From a checkpoint of a small mixture-of-experts model trained on Wikipedia: 623M tokens.
Below are experts of layer 2 (counted from 0) of a mixture-of-experts language model. Rows are named router (the router's row for the expert), up (a neuron's input weights, with its number), down (a neuron's output weights, with its number) and show model dimensions 96-191. Each number is 500 + 25 x the weight over its row's rms, rounded and kept within 0 to 999. Numbers have three digits each.
After each expert's rows: "raises" lists some tokens whose logits its average output raises strongly, later layers aside; "mostly gets" lists some tokens that are sent to it at least half of the time. This comes from a sample of Wikipedia text that the model never trained on.

# expert 1
router:498473493479469480448508540543466502503491504518468510539494520463470516522500498528490515520500456496485496518493458495559552464453467490466519510518494543481474527534525497537479510559499525516477487527506470525502507533473504508510510560459488534510502436484446491500529459506502485512
up0:493426482486491508477486514489511481465474463451499495499459494482520473505527502479534499570539510504519499474517498484490501459489428504514527461533528513504508525483521514450489452517518503542472507523490533534509506483533523452461505570544474538495488475513478509488523509524490473526
down0:490548520510517495531488493465495507520513518521487535490518534548473513546548519533428553467473507465477517496455479522504508480473503476473495503484496481553480490503492476481521499488464501457515495466506483485459521540480514490537471498491501513505476528506538508494493502512531497475
up1:490463512503494507478523495485472490513497523491525509512505506466555491480484455521541500545487480509474504502486508499513537496524506440491515524519459470514503493475522474570483528508501519526499540511523498545497479544469457482498553421443510473465447483514501461537503507520532490507
down1:499513530488463461525506514503536534506548519512475485504500452521485499520495476472475525519546447491481497536503492464521492462490477524556476460491543499495521462508494513511470514482519479492519489476508513505544501503506517507492506493546518542518536530489472520499496495501506545471
up2:467548497494515479488474477471554510508501509514513481516511453527512510483456520519531550483457521485471497528488499506498511469516535504478488493488527492473482503494459484485529476488465547486481500543448504481477475484488530497519483502517507475536499508478515553468463495518478479522
down2:524486521555547457477492517520447501543516468537519544524497528455479500502525494461505468520525487466520503496500536448465506519498489554519495521483509474495518480467515502484482501517508488548533502488556544512533514490526514488483533494512493509463500509509489519488525513471506509496
up3:527505499519469531481513510527517460486490488519511540521483525511539485464491491492494504486508487513491508536515541520549473503512523518478473529498450501476499518501511489520426502520502462446471488462516499518503534480495466478526454509448473517520517516530504524522505499454522515493
down3:471510535525474493478504497467492523567481476488476535445520532486504476468525532438487509527516527484506477485485482495474511529452505483513450451519485505514489524515452508492507552524480475525470529526543532504482506518498499503501479526510503469480521513492472483477472479485507481483
up4:490476520454466495521470536506488503490487477498456481533504516478468504498529491484478462478544531521519513475517468485510511497474499473538497515526520470527442517474489537478491500495497511502471529524518457481501501496478507505479486523478476490543507484503485463481520479465500520486
down4:489515474538524493513530490536536517515505524501528520499475502516488532490544443517516487547466480520510477533496504488550486475539500491504494486474461533498557509475509469480506469499514522539511504508476476511490482492526526469515485490506515532442525538465503520465490490509473496505
up5:509476467490492509495478512527486521532540467481543508492475519467461448489502488481495536536480483519493487501467496429528460537473454486515475499510503499454518526556466503534499496516499507488513513479457465500502510508447459534469499520457505468495489486490497510515493510509502528504
down5:512480510517527468486497535454461490497531554467489491481525527474489534511482480492524497497504482489491486505505517509517581513500504549514489485497461454565466521513518509480485473519511493496477507521559491520501470527496469503494500524502489449493539508512487514485527477505498544518
raises: "| Date", "-American", "ential", " Yes", "itional"
mostly gets: "ini", "ić", "ai", "ki", "ka", "a"

# expert 7
router:517458489508552496528450461466537518535510480476533498443530499523499493495478529550492494517482517517494501506540541481447472522512498513542481508486505486495494513484461512557503500443455479501510504453499524489508523515473553505491486522483513519517503491487498478501489476467489482514
up2:545447466486519499508458492448512548499554503503533512470549459499501480515469482527438504514492511529529503480548451491482483497511530457513507524500469476543513543513465509528481468487493493495501500467465499513552545512471465480518486512458505519519476476519494482505527536485497462511
down2:510517509479543455505531472507483495511487494495491476480502529518492496517510498512523492486523565508482446470486510499496510515456482523494491512493496515470483484518525502504485493489488533508497481496485495492528530495489498459492504525456502519509500483512490472535501488482516491535
up3:518478475522516498472452490491527496531555513485497503485480479484495473525472458485494463506468504511528493502528441489471507495518484510509492465496447494485541511536504483522484516502474481528457499482512483495571583481466490458518480484452491501514468503563489495493512510509474457499
down3:504509492502532455507529468509512493524498486467503481462526509512498486517497513503488495490530544521503457454500490486484472543471487504483495517491497509511474486511522493504486486507473535498515502504501488512500503511515482481508498514469512543488461514499459477575508505487506488559
up4:511505468490488474477491495517539518549500528485492568477563490503441517532521481492497503540493503527477500460512467467520454508491524447521497515514513487484482527473451525495486550497514470505522502511485471461497490486482452506506499528488489482543464491482511534538493483521500506486
down4:498474504495479458497517495525509485473485491510502532527540487520503500534507490493477535530498507533491493497525496553491514526453511518527497507538512459532442476524477454475464505450504528492507517560499535480503518470485489508480490503525504524488465527501523492491545513482490484465
up5:513533480550550495485499497527493508511543528490474481504516496460472507499537519544472462501501484531467501527515483504491511469507482520449483510517526534514460526517500496555516446455488495473499483504552515460496492532513486527507507548505502514528476505478483461514515479500481486481
down5:492515504479477526513493511516524457523499448506487519487461486522518493477496500509485513531509495463500488495522514521490500553552513482522505494502465501532454475477500514476503507514532482524502438524495488495478547468503475477509453494521484494569541472461542481484488515576478520507
up6:487496475515483499495533521510479473543481493480523467467502514481497479474517457486545498480509513555588491478539459503470522513500499525478464466495462468532486526513512490502478509494466508528474490511469496529549495492499448451493513500480483503480521492516491506520489529487501492493
down6:485494478519535497482470471492539517529546525523530471480519455510495475539494485506476478515470522517510452504518493476465476514559541477492500444455493498468516513503490493520480495491478530472512473516464455493562484535501534508556512509504476505548483495509486477557491510497464474563
up7:542495545481444506545479487509447543493480483489486539509465498512447542489512475509464530530493496491462509539489525469539504514489474515536552522525540446482517516514525496514512505468532467490545532505463553528513505530460455498499516499480513490460481481530468490458523493501512517492
down7:535484494468484536490508497486472519472470476491483529495520466496484509517514476535538541467528510507463525527483560473526490542529519502504491468481520476465479498498500485478531441506509514501503504477522533466482495502495518516504509483487494516516518455492524508488508467450521550514
raises: "- Born:", "- Born: ", "- Coordinates: ", "- Location", "- The", "- J"
mostly gets: " their", " million", "ational", "ful", "ing the", " high"

# expert 5
router:520526536498484539499553501527483479519511485516517520510513512501505506478508473472468499465514481504476506529484510504519439501538508517489524454497458483494537505500510469453463503463538534507490492497508497536512486490491490468477500510482474497471539465517490529504488461485495536490
up2:547486492517517540422479465517476497522467455520530506492469513509457552493508490494507507535510536476502496506557502518489498526478524469504519505514504431479449520524447506473505502465466497468469514481468480519487502510459494499501537459492473475539505520526491495487497493399513521512
down2:512505473529524475482512494460536500498484497489505499489489479506479545461490532517525491459480509464464496453484492512509533482470530515484471496490490516564488470454511491493478517524467500518503493504570500502533479499446522475508457471480540505487473502522520476510518580506511540504
up3:526494463527525494487488534476488518498520498460482554506525512498497469489505461491504484511544471523534517499554517489468523490516479463522593478522476476498526546531454522490468504508507487501497522509451516485496517525499460534465541501426492539502486461503505520519466487487487499484
down3:531527529487467519503472512485491487452511502502494501488453482526512462505480473503496511510517524545482508529430499507494504531531507536497502487498457532496529508555504490467508441466479500532518518454507506488526488507501490505535470487497514490472501490496480487520527438508463434490
up4:492500528507522510475528493503547491527541503491524493498526531514537516465481511492554504482498516501511515519513494528490493453492508512483496479491498512464521506500485473496451482489524491462537494477498556492491457505517486447480446488516543493506470503560533514484500508510502499482
down4:552487491508502462495451465563478448506499537507519502525464471512509538535518519508528483462465493506515476486535526488446497491531528512512539485515506520469545427547528504485494506532503498510503476518527459512496506532495500542514494511517522447476528496462523482500469513504535506511
up5:544512479463509493498508490507513500506502512535478506475534462503521493470504506512494475475536473537482500474491466528550543502525479455513506518532500478480468500521526516504506486487540504514488540506506504474517565527477467480518505503460479537458546422519463511488481502467545518491
down5:480501529509514493523494487518499522502514530508538506495441508476490451528494478488502458519521528472528522489455503517477438502478543463485523507510506522507498492537474526505525493517444487516508487531510500516485504498504473508472504493511501541523513488517442477515451513528495515519
up6:523524508495492501495496504510481485439525494462488533512456538535485492504512541484489503544508496537448500519497514502524479517443509530505443501508478490510523519555520528495528514501479529481484515484470545483516527525444480502437493512470466497489489510476501494537477501475516515487
down6:440479521463480535507489529462476480521507514496529493445520552490512491478510467495473526491497511468517519428531530537503559497535457494450522511492490494489492509507502501553510477509452499525508487505460495517485427502512536483533486473491470494486527500468570518483529483483505524516
up7:504486492547496481473497523570526480460489489506511536462496514506495504494506506515490498481504541496539519517510515455488543514508506454479508531527496468478472501537454538524512517503546505489509471459516514507523523512491516483498493531483488505447516442477538529512500476458512487481
down7:492511466495442494493481557446514509480491503507513515480539528524506488541482530487485492501467493504475499537489502526514533492537520520499527461484473460467509495503519485511527496488481509515471542482458498490505563455484472484497524478487520501522517536535504477501546477501460495523
raises: ")\"", "ually", "lement"
mostly gets: " Man", " San", " Red", " Sc", " re", " sl"

# expert 2
router:496513483472518526520522458468459514466490507499527488479479450507500461460498521502496540523509519453523490479468542523478504484503474532528507518503538502495484475510527516506548478554495511531529507503494515522502487479527491511473504497496486495507552503468505507496492503478504506505
up2:485481497500475451532495521502497497496483537507504508477495504475538448513495477503452491510554506543571498560491527514464549509518517523508501486516503535496488480519507505547481484498474488485477517543502526498498574484492453485461539489480475487555490511535490483509535502481466470486
down2:443500517503559538448527478516536516525511482480497486490495463518502536533499516536521507474479499522440532484495460481562519437520520501513491510482459493522508529506487493508484527488545489485514479476499450459496487510469575512513488500504553486533490495508549477497540503543521523491
up3:530502516524491508499504515472552475460524466470497508498476498470487550475510485485459494545542528502443502496554475478500510523478498513529528519496481509517469501499490502558510519503520465487476500514539468462509520487486466492509497485453525508494460491508487503489534478497536490478
down3:532547514496458525477506504483517477479524490499479451497478499532481515493534505483528521521521518519458506526525518499496463531540508509458475498491544539514463457497516479499528504450517480464491500489481510438506473503478443487521512512515499530494505528519495489479563499473469510489
up4:522502528498454533546516540498492512464455450514487533499501508525521463483509472480493493494527497502474496509521466458503503480498466459538510470523500533486503509501488470448466493515528520509496495489487479518498511492493515501522539507477517508488488482508470489535544450468504477498
down4:478475514499485468494510487492484495515482539487485479495463540530452518478489535496505489526544465464502515494483519535522523512523514537478545508500494498474528502474470488526512507459495493489523474517458468489546491505472477487497510532508522436551559493469521465510532499534500472526
up5:516499512492530543513477505541529501483498470452507510527480515518523499516480547500519503513476496482477500484504493502547471515499534546483517518491477530455492515506514509488500532489497484490512469521489506467509488529546499459488438499509512510468465521496488517485494551506491444493
down5:499535545529524485477467511449531463513492483485524482491461524485497489539468510512526500477476490557501499497488477481512471496498501459481524507484449502508541457467525522497515478510471501435500528479546510468516498488486556493521467503507534489494508580490505480462505492527512489494
up6:499469481494445524530500510492491457489513515467449494468492533480512518468505544501438470540516480506559493500477526514490464459534477506507504478521507464480503479510499513514493485529519506505514564474517544488474497500553473467469535528509481492467525494497498493518515497471499500498
down6:489495492544514491537516521522484486497493489521528500502471477507507484503514463496554525468480507544444486518480489516482504518464538490473520491481484534548498509511525478470483501523466488483470464518510540519503516511452490489525496486458505476492447543550509477446499517466498507528
up7:498502474527519513522510464464518505551492462492523520455492486490490492444445481498490502484506511478498494495506561482512469486519492496510498487524500447513562505534469513454526489438491518518528502450472503518529536489514461481491499511519494485514517518512504518460500527474483473489
down7:501487514506506511464524538562481511534521520526491480489549522515497526531502483473488512525476483520507481490551445514494485483471497504512474444484528505507442517457504478525478493542494475548461547512521487477450506515497517489465507493497503552493478497481514524525494489486486534513
raises: "more", "ington", " defeated"
mostly gets: " film", " team", " club", " game", " District", " school"

# expert 6
router:492500451511493516511458512496546459475504529475478504501454493483512513529535481497517487478505505523500511458517486511489534496531540529518512473495484534527502478504505482493534523463518493500484553525521511467514496458518493463539498455534532496499477534536547503498500497546466512485
up68:506501492502499522508499508504553485486522510483491508478494512528487542496537470515501488502550506517477493460519526472485517518479523506504527489497476495548469510521568514515513541519486464510509555480481491477477508493485469466514487485493491522482475523518475501469561481511496508478
down68:498508483498532516506505450497475534496467519515519497516531466506467496518468514522519516476477530523478516490472526479499499533526515531466473487513515410430518491489495514492490470523494519478516477544484487552510470525503472510490507499509492492533497479522517527531504494490556454504
up69:522504496499493539547509508460520503483449461508510529491514506519482506482489522557505529515535507497474535513494561499471489502497492490489495499484480490473490526488467527525500530496506467520470486467489503485533489536477474471489507532494468497475495458552521518514500466424492519460
down69:491510476461440484499463486506517534438519519482523483488499520537484528472533510538524496521522498549467496475518450535493496512446488493491565470510492524514437495484484488502465470475546488510499534533514525506490496489507504473507493500485563539500493465482511517479527481528490526516
up70:501484471498477502524480541506543457466489535482478504473521530493501488550516480569504492509504509559555544462514498492520524469474528523480465478547446490564502529492498497530485532487511467528489529517501521475503509500508461463540512498493492529467491523528517499496510479512472472449
down70:523518519505494495481493473486542535491475528502499538513476468486475549500502552439496558492518503489443516481545474506496470484506499487502535505482519497494467507491475521504518472515491509490477534496482482505520507480495516498460482525505504463452523518498472551495520521458506493507
up71:493507503509493510516511505482502489464530527484539478491472576482505523533505444530486489468528477520499504497508473527514526477503506505488480500501467549526467493495574473513501492552455483493496505491522539506509509492492499459520510551461494516481532492514496475499536517518462463466
down71:490464536501475479481477528500496480501529475488463501497502491526481504493477512475525523504491491490472492482503475521490457528450518541503533489502501500505549513530458478469504504502512504520492517501531483461508460528488497491492527506513505515494467553451467512477455490504499470503
up72:507479514507469554520462513516542484474460476462486519465488517514526471521506536510523537514491533506523533483556511470493488509483476475537508491515511457567522519520487529543487521495533474469465538488435523511500518499510486457516473458535480491479454528511525492517496518510475508476
down72:471485488515487481525512462475503551515493542531526472494494502501493535441499471484501529466526485490436493500521506528477487510531481518437522527505515497512493497447475541467514515520501543523436497527502519512505508487532471516513522503498498488498518506493466511460507509458492504507
up73:502472523486505473492498530482567533516471490461503544475520534507503484502483461526493511516534493524516517506509474522558499538468487485491492507481485530479509512506507533503476498477495477490560525494479491517525538489485494477485504487473494520503466460512522484518543500477501450478
down73:484521474512527497509511518494466528493495480511470529496501534532484463534505514502490530487508500546510491527454461537510462547488463498509485498478518514528518542512524480487482454511477470494534501532500516552495521497508511544509451520479534506523499526505471552466484482491508454487
raises: "s", "and", "."
mostly gets: "==", ").", "===", " ==", "\"", "\"."